Below are experts of layer 3 (counted from 0) of a mixture-of-experts language model. Rows are named down (a neuron's output weights, with its number) and show model dimensions 128-255. Each number is 128 + 32 x the weight over its row's rms, rounded and kept within 0 to 255. Numbers have three digits each.
Before each expert's rows: a language model's description of what the expert responds to; "raises" lists some tokens whose logits its average output raises strongly, later layers aside. This comes from a sample of Wikipedia text that the model never trained on.

# expert 2
What it handles: Determiners and possessives. The article the and possessive words like his, their, its, or 's after names, as in Ruxton's, the group, his own.
raises: " first", " entire", " own", " final", " original", " highest"
down0:136160151109131152103126123125175091142106142123093190119132098169132157144138048143110134142130114116154163087067190206110155194136088085148180173094153162084106135133125110120137142134103082147156095114152132112073148182139060175149145096106114175105126086174166140075111129104169079140174150147121097199144139136164173109150101117171102111137103139142087116073120181184134124134066

# expert 1
What it handles: Title-case name pieces. Capitalized words and word starts inside titles and proper names, often after "The" or "A", such as Love, Dark, New.
raises: "in", "house", "ham", "he", "-D", "h"
down0:041128114110093099161104108162156100118206138106139169150148082115134125197138111114125173125097077107124105184097140189129090106125127150163183118084106150100080117103107091099101196146115148073160197075089144126140130189054117089134132083101101116120089126125122147047124141147090119154130159182101144139137155154164124167138172097104132146062057132129114222115174159100173159094117

# expert 20
What it handles: Pronouns and surnames. Subject pronouns he, she, they starting clauses, plus surnames following a first name, as in Julie Andrews, Rachel Stevenson, Ramsey Lewis.
raises: " translated", " dedicated", " and"
down0:172101167140135107110093124104093138109148123135151138089135134149158090147067097158106127166116111160170099162078143103108083133087238124100163098095148114135114158070143120136201153086109137188170117165139140142135107142147190138089114047134120068136129134136127071104128125135130123135131132115090170129097091215129165142172105069091097159099171102085055147190129201116087178100055

# expert 4
What it handles: Latin scientific word-pieces. Inner pieces of Latin or Greek-derived scientific words such as species epithets, chemical and medical terms, e.g. ery-th-rose, amy-ot-rophic, Vaccin-ium.
raises: "ato", "ical", "ifer", "ate", "im", "\")"
down0:121150117052164092113151118118092094113174112124111155088108116136123143086087109191147158151126098126112115170179116140152149190111130117045111189128187083085104087110190155122102089157155103168117112172157116162141124104115105097103141132147146127127116135047163153165139118165101098073093100084113125055090087047136151132132177151158092108123112100131102143079123086144133027134109

# expert 58
What it handles: Place and institution nouns. Final generic nouns of proper names of places and institutions, e.g. Street, County, University, River, School, Creek, plus percent signs.
raises: ",", " and", ".", ".\n\n", " in", " ("
down0:115085120154041089111126150111057162117168126148127088146101175144096104125100156139112125107116163133141156115068082111178098121078104106094103138157130082154116102144041129160114155108127066101153153065098119109140148108159079125128128100090183143160141159108110110115122100067129143175081175122178114081172134139091145166155127100148124086065169121160062079085138150106059078147103

# expert 46
What it handles: Infobox line dashes. The hyphen starting a new infobox field line after a line break, and digits in infobox values such as years, heights, postal codes.
raises: " Written", " Based", " Scientific", " Produced", " Occupation", "="
down0:111138157148106123123128158161166122166069130115122157157093065110096116070114090096122186129138121102164128108165099150127105091126096158070096110147154138137184088118153105124155144152152066113115149139119153118160149132140066106100151010107116156139164056104132070188104163127079136178104108151105161143106151150147152142169103061105112105132105157118110079150087078088146132120163

# expert 52
What it handles: Paragraph and section breaks. Paragraph breaks, == section heading markers, and opening quotation marks at text boundaries, e.g. sentence-final period plus blank line before headings.
raises: "The", "In", "===", "A", "==", "As"
down0:099123092129148154115120138105118151050110100175132079168155124098124116146118122132100118076074176090079182138109114120080100170110145111077179107095150158167151042146109109116139114141143122141157223063101126172109094131107122166076120141190108177176188132129105086091118140154102145163117119144145112139090151127115152094100152130121065178079133096092146120104141116205139164108115

# expert 7
What it handles: Auxiliaries and adverbs. Auxiliary verbs and sentence adverbs right after the subject, such as was, had, also, not, undoubtedly.
raises: " placed", " taken", " put", " given", " known", " identified"
down0:091060142053171130109158136136171133160116132131085053118171158166162146093106140141103111140128146143107149119131089094102096103086071118096138172169152111125136142141107137123070091137073072090179169085162028140100147168130095083154138150109166064122138144140125141122189110145140104120074112221115070132159091123149103120142124082042126181097127075074128114141113128083130143163114

# expert 0
What it handles: Capital-letter abbreviation pieces. Word pieces inside acronyms and capitalized names, often after an initial capital, such as CE-O, S-EP, DVD-R-OM, SM-C.
raises: "och", "house", "art", "head", "wood", "field"
down0:142162152104082153083137123158122165109145109056144156120098098091139117076148162154177146116157100179120142151100173181114081084135105181094154111129141088144118158124136077103126172121092099153114147066090144152151170220126115106079059082161117142091144176100130126085098169100078096074144081151128143131124086134080064135183136152151143126131104102133120198132138111124106094114151

# expert 3
What it handles: Prepositions and articles. Mostly the words of, a, an and the after nouns or verbs in running prose, as in side of, three times a week, acquired a reputation.
raises: " the", " their", " his", " ", " small", " its"
down0:159135155134155083128110145123121146074105098139187183151177123143137130072155133108170047153132132140104122152106149163168126104125143175107114162069116102130127121152137092154161153104118108132101176134143069138110149177123081124124139136132173128199126103210113139114170132158131071161171109103255132093146094151132100133146104104117104146158136099151169158110134188097203141144132

# expert 43
What it handles: Table score separators. En dashes, slashes, minus signs and cell-opening spaces in tables of scores, seasons and numbers, such as 2002–03, 6–2.
raises: "1", "2", "3", "7", "4", "6"
down0:099095131059158125198054140142145155130130098161133142132187141102087144111185083098121114092111174085134155152155129119169153182074075114128130144178066121117173146103137156104095141139094203127159151178087106116095100159170097163127127150089098071118174178131137098110090119103091130156128117147119123142092134165122103112087159164133138121149151050069110132158097110142161082109166

# expert 60
What it handles: Function words in titles. Prepositions and articles after nouns or verbs, especially for, the, of, by, as in best known for, Theatre for the New City.
raises: " the", " a", " ", " an", " two", " three"
down0:126144127135088172167226122093101118116170141188133106175146137133140117140137109132108088067121067110097108138108142141134122142150120141141194128138164193197153175192111098183106094134171235162112129120178119092123125137148109092104060111081114102124117125143109110128123149177179204113137181130128110140151090142090140172104152100119126094127089143142135106180131165154183131097173

# expert 21
What it handles: Blank table cells. The space token inside wiki tables, after a pipe and before numbers in sports and statistics rows, e.g. | 6, | 161.
raises: "1", "2", "3", "4", "8", "5"
down0:124075084105100113136119158143186134095112116143085112213099163172098147091132153151166113145060188153100123126143115122032188119092142136103157194105129145157097108222168188110119133124096128179166130158115115105172134093127097107109108128099090179099141079163129097113102144131132185118091105110182088109137114092145064116091139082113088093098087098098082067136080125039105104141116

# expert 41
What it handles: Past participles, action verbs. Past participles and past verbs after was, were or be, in passive statements such as was signed, were built, was named, announced.
raises: " in", " to", " the", " on", " a", " at"
down0:120112141174131144109185107124141137131126123113192132126174128118118073091103136130111198134120098112094060059106094181122090129175189099121129093174104144165093122114099096132164133141079094154173076149161190122115110146092175175099088139129142128100158141132128136143104052131131109114121165109120140127076128130130132088126127121133142109132105092099160133115073119115169190110159

# expert 63
What it handles: Personal first names. Given names of people, usually in credits, cast lists and sports lineups: John, William, Robert, Chris, Stephen, Becky.
raises: "acy", "ba", "ta"
down0:092123166118130129055136139074074074163115092104134115128104139102099132115099098147100114141076106141153144120137189166122122155135193128160106160046116127042099104112152134088144102164155184086125181143137131156148175177174112098116127164161117111172118198111077125131154134112115091096137124133163121139125182120082108063139215151091126094157118139118111114098124134136137135137096

# expert 42
What it handles: Coordinating conjunctions. Conjunctions and list commas linking words or clauses, mostly and, or, also but, nor, &, such as obligatory or facultative.
raises: "/or", " the", " later", " a", " other", " possibly"
down0:173151091105139155069162114113161149056158113156111140200047207173087114149106040095115089133175102163097053108128160143129166184178146107091097097120118141140143108132136078155150172170076102150203107098067213221066090115105142151128111121096122061126128096126199157165139116064166109112197112125063191128138130136142125112135123119174168143166115139107148135118133099150151158176105

# expert 39
What it handles: Foreign name pieces. Inner pieces of foreign words and capitalized words in titles of songs and works: Københavnsvej, Odysseus, Vendée, You, Me, Blame It.
raises: "ful", "ence", "ical", "ock", "ine"
down0:121072135076131126117152125130156134099155165080123090118044121134087092171139095101154148074188113099069154132153135163161158122113101107100074130140126124123150153133144091153146104067102115115144127154096123105166133113100182119102110102135169103136161118140132119085084142077169050050168136077140101106085176152181071160146112135141106169124180111092101189154139181147048120131162

# expert 6
What it handles: Leading digits, unit words. First digit of a number (years, order numbers) and unit or duration words after numbers, such as ft, mm, years, minutes.
raises: "0", "2", "3", "9", "1", "7"
down0:094146106090094131144116122092120140137185112067177064106144155154122118187151090165192129161144084100097162157123122152161146103093088169149104087148074084133100120186104144106112103068148187131155133095098128109145153077122168099150117062070154127140178105195135119217150153091136124124082085136145088077117115107182117107067139121145160150031113138151098118050107113147111101114116

# expert 55
What it handles: Infobox field labels. Labels and short values in infoboxes, lists and tables, often before a colon, such as Website, Coordinates, Genre, Spouse.
raises: ",", " that", " ("
down0:114134155117109092101157092135124123142165183103182153129101109127129106160145091112118119173116117148130138090083160077109098083161111112149145150134114149129145142110115137135118152153172210121086128151116087078143101177189156116093154134093113127093113151113065113158167149138119124028151116089148148154109135118147104131076085162181166151139112089080133147113131137087108205081174

# expert 44
What it handles: Table numbers. Leading digits of numbers in table cells and statistics, especially sports standings and vote counts, such as 1 in 10, 2 in 2018.
raises: ".", ",", "0", " front", "2", "4"
down0:100134170098090151123098113109071069103122171173167134161106088161102114134112159106106116174132145158147133141121083135109085083158139114147128072121131142153141158146102122112131100040149115108110074112120108159114100140224116085088127161139076148102113090074149111163103114071133178126123137119086128192158099122155141199129154084100125090123123145139124138112126130093132163124135

# expert 38
What it handles: Wars, years, misc pieces. Mostly War in World War I/II, plus final digits of years, section titles like Description, and assorted word fragments.
raises: "ic", ".", "ised", "isation", ".\n\n", "ized"
down0:130125105160097164103195151116087102139134185116107168178094111187062158089185141199119126143133074113144119101070109151093108125140126114086103083112111089083158152136177105136122134166133104160077166100132142117094099113087150223113146143177151138153138153106108122110095110112092174088127122125109147123132162141114101093146129138134218165092122067163145122089121166070136191097091

# expert 48
What it handles: Digits in tables, decimals. Digits in table cells, codes, decimals and money amounts, often after a decimal point or $, such as .000, GB741, 100.00%.
raises: "0", "8", "7", "5", "9", "4"
down0:140078161157081134165125146141146104085144118057128096161133101177157111117166158086086101157080180132160123149139071103120102150129082085069135213092117140146135079176144073102150147126106137141135127159180181099125113156147099122150159122177108103128152172099137111097084199109134110118189110142135172122108073121104179087095073172215156131086141172123144137140180180146122155142120

# expert 26
What it handles: Odd letter fragments. Single letters and short pieces inside rare names, codes, non-English words or math markup, such as N-n-aji, n22X, πεν-τ-άρα.
raises: "r", "d", "de", "V", ".", "F"
down0:147114171109132131108143149129142112112113168163122147122124102150132097075171116086148167115114139127102147094138170172127176145072140116120112174106140115130150132128135104083180144055158102058163069151100142099148140148122100094158098176114143102139173183158130116113092106120123132160124105149127100149161181113191137137124087139077176132178129140099144170137140105128153142095175

# expert 27
What it handles: Periods and decimals. Periods ending sentences, often with quotes or parentheses, plus decimal points inside numbers in tables, as in 3.0 km, 100.00%.
raises: " However", " After", " This", " They", " During", " In"
down0:078128134123149163125122136140129111121012148131135084121161139102111156137139117130101119104107139096153096102146128108095135164098116166119110126116164095137103113150138097091190148112118143139160137161038143090163137150141170091157124086185118082124081123098086177115122095076085124138196150142121171153114113094203098174081132125147139162176132094067156109159118105132145118117161

# expert 50
What it handles: Sports and country names. Words in league, cup, championship and national team names, and country names like United States, England, France, often in sports biographies.
raises: ",", ";", ".", " (", " |", " –"
down0:159163131172098122114084133130173177150162132128124132096134119126187044151157107159150193155130108148102114173058138127087152068193119099057147134121122157136151115145139157120142129088141147149153166131117136129118140137111097084170105123100096138121083154113076174074170110057176130118148095062128105068101167085134133096129133147142105107137124151090115128130157185143118117085119

# expert 19
What it handles: Commas. Commas of every kind, especially after place names in birth lines and between digits in large numbers, like Royalton, Minnesota.
raises: " including", " but", " although", " though", " which", " except"
down0:141089129129134091115144120159137162134110088148118101154189144089180145120105158086093119141136116125093091073107128155152129162150102200149125035060126121156064114206143063073096160098183150139077104155157098132059104147198102136110092129121150137084107131132170146225087118120113136112170109136114136136116146130157135109120133107113164142150115137110115064094083196139078097128130

# expert 54
What it handles: Census and count digits. Digits in demographic and census passages, years and counts in stats, such as 2010 census, 334 households, plus following, eleven.
raises: "0", "8", "7", "6", "9", "5"
down0:145126129084081092098134125138069155129153139130142129151116105101174188090110045148084105128157095160153130164100135102186134125114083120166092148102168155123152144093114081144140150142146157145117069100122186167115222127081058125106117164121122132150147122071136086127177080156108090101114179098091116176144112163125085160133109083190114146110151103088158152137138168132155146124132

# expert 37
What it handles: Spaces before dates. Space tokens and first digits opening a year or day in dates, after in, on or month names, such as in 1848.
raises: "1", "2", "3", "9", "7", "8"
down0:107116152146111130140088142139146138198252154145140089141121034151112116117141143096104185167127128119133130149146105167145136145126144143117130089049140175097085149159131149093083111175114161133117125143133077151121128146095122124174076181145121117110151124119103092107152091127056150152129074091187125124131127142160107114149202152148096107127141181158130105111118111076103146138132

# expert 59
What it handles: Table header words. Column headers and cell words in sports and election tables, such as Nation, Team, Silver, Release, plus country codes ENG, ITA, USA.
raises: ".\n\n", ".", ".\n", ".\"", "hes"
down0:143120112169112081082121097168201195093130097138143127115128156087072105128133127117126115116111126096119132125085085122063140126105055124151177146131105075072149138108101198170086143111125082118172124142117134108133064145152169111136111183120167100140135122123083187141151173136133133141207107087129155116119142101134138117237108125109125150126144117103161105144142157148159128137113

# expert 36
What it handles: Line breaks in lists. Line breaks ending infobox fields, list items, table rows and headings, such as after Career highlights and awards or a name.
raises: "|", "-", "   ", "Source", "The", "St"
down0:111113104106136166202174162113094142070116142094116074129160070146174122172149188106121123139111124166086102150170125132158185075132142139113124143103080124111078119153174103170080129122112160114168126112131168096148108119116142127116121187107155065160137125116146071120138046207154126113077114146179168130184121116124132143143127148106121134134154087122086116072094170073175118161123

# expert 62
What it handles: Closing punctuation. Closing brackets, quotation marks and apostrophes, plus signs, minus signs and dashes ending names, quotes, or numbers in tables and scores.
raises: " and", " with", " of", " for", " in", " |"
down0:111131159165125142133150179169089148160143145122129072123087199131068087177121126140089096124135102095123152069138111158146103140135083110142105121082108181176168176129105146104103155073179142135200119100188087100155068174112150120156162083146187141170094147118122163189086153130131127174139148077099098092146072102216137155114100108169145132109116153131211126133125146106149108109127

# expert 11
What it handles: South Asian name pieces. Word pieces inside South Asian, Arabic and African names and place names, such as Lakshmin-ar-ayana, Kal-inga, Syria, Kerala.
raises: "-", "1", "2", " ", " the", "0"
down0:133172168094055117114191108187118110117060089125137136153082141110119116067164127108093100150164157171128155122107076115115110187084123150068140116137101130213144193126133098154117126120106100149132147144117158087100151144158148145102112127204175124154099105093082150147163124103141120177155062153090124176143151129141147105117117169081107176187108048106123135124123152142132160118119

# expert 17
What it handles: Opening brackets, row ends. Opening parentheses before units, acronyms or glosses, e.g. (MRV), (28.8), plus table row-ending pipes, separator rows and ^{ superscripts.
raises: "|", "2", "1", "W", "M", "A"
down0:115168102138053130140052111156141091175109149157190176086150074141116119125048131131121114092142134114176087101138098141101198159157103145076100098173159104155176118126089101080179061151173134130208197134130112138112134177112118140136074083167123117132151107112144133116123086143122159128137105129155107111104174162171123116104142187108155160134130121124122099129047087132110170090124

# expert 49
What it handles: Determiners and ordinals. Quantifiers, numerals, ordinals and demonstratives before a noun, such as other, two, first, several, this, second.
raises: " major", " times", " important", " time"
down0:155166132161098151129109146085097112153201163114130060121149147113118117134181165113118166074149140111151124130077062119083106125107125163134090148052158133097123153179122087119142152079099137080131108090168093147047108142116160078137179185193116162136065174201107166079167068124152130165140165181109183126131090146136134104158132137145144120108104117135062200169118140099109195176122

# expert 12
What it handles: Final digits of numbers. Last digit of multi-digit numbers, years, counts and song times, plus million and billion, such as 190,648, 3:24, 1989.
raises: ",", ";", ".\n\n", ".", "–", " with"
down0:193081099107114132165156103146141094078182107133105131170141176149190170142055119154144159125144125121087078154153147157141122114147103163108159109115103119060091097197087116076160115151090068100185101141196109109141058079172182135069126136090191089116178092152102136180128106147140170157039108154156111166161141147144125118136151152132150128161172128129109107157114177105159103143047

# expert 8
What it handles: Statistical and civic nouns. Head nouns for measures, elections and governance, often in tables or after the or a, such as turnout, rate, election, ordinance.
raises: ",", " of", ".\n\n", ";", " from", " in"
down0:162064126169091054143113149137148170151103134112181141107152180112082151076150158131114140124068141112154148121090131093138124133132106164134132099126126161182129079125134123110144110149165107049157126147130172171121099108125154122141132156142156159160123129100200129150148115144152148064133106124119136099164102100122188128168166114090103113075080088097122102085130120155100137119123

# expert 32
What it handles: Career verbs and prepositions. Verbs and prepositions in biographies describing careers, such as attended, joined, won, spent two seasons with, graduated at, dean of.
raises: " the", " a", " an", " its", " their", " what"
down0:121115132106078170160108090159173079118127121160089103102101142121146077087148110147112110144112095153142117114128078187083188111154137148076165157126111074103159074109162132095156177152109152118177165153087117119121083132115153148132151148172117112088151136101114082117105091096155140137173150136109086111141118100093148148063121150161180138125073137116129089182148127175159120084098

# expert 53
What it handles: Definition copulas. Is, are, was and articles in opening definition sentences of articles, e.g. a Nichols algebra is a, (OSB) is a type.
raises: " a", " an", " the", " important", " one", " not"
down0:143134109104079136138083085135112123116167150027132157114109110159151122122106184010148160196095099116155144132082129095128149075096106125145179087131076108123140127082089167151105061133118076117146143131139121234165122075106099131124148128122171162140116141109137117149142147138033124140118082122102112165079103126193159096181124137068169130145167132029137147135138087115135172140156

# expert 22
What it handles: Digits in numbers. Later digits inside multi-digit numbers, mostly table scores, points and money, also years and route numbers, e.g. 6-8-4, 19-80.
raises: ".", "–", "th", " years"
down0:084141124151121115181165134165101121142225171068123149098150107172154095092108118101096099127131073137118128097138115122130127147164141160242129124174094152125119186144101142120178138153134117102170126105146149119097136090092103122077124164115125107093164060096116088125133088078087108150139128172133075094157170107160131129079087189072111118136122077126146116137148150127105161125093

# expert 28
What it handles: Digits in dates. Digits of years and days inside written dates, especially after 19 or 20 and after month names, e.g. 20-1-9, July 4.
raises: "0", "8", "5", "3", "9", "6"
down0:144101162147115114154092106117133123086192127142086141141102160146173104097078138094152093121119196178137168161088114141170147102159149157070166133135132120146122158140184127121128138150172155099084156064127133105085151128149150102080196181144125197146202208126098156168088177095140104164118112199158121117111073130120139136140103164097097106158142128098125102141166158170149079124130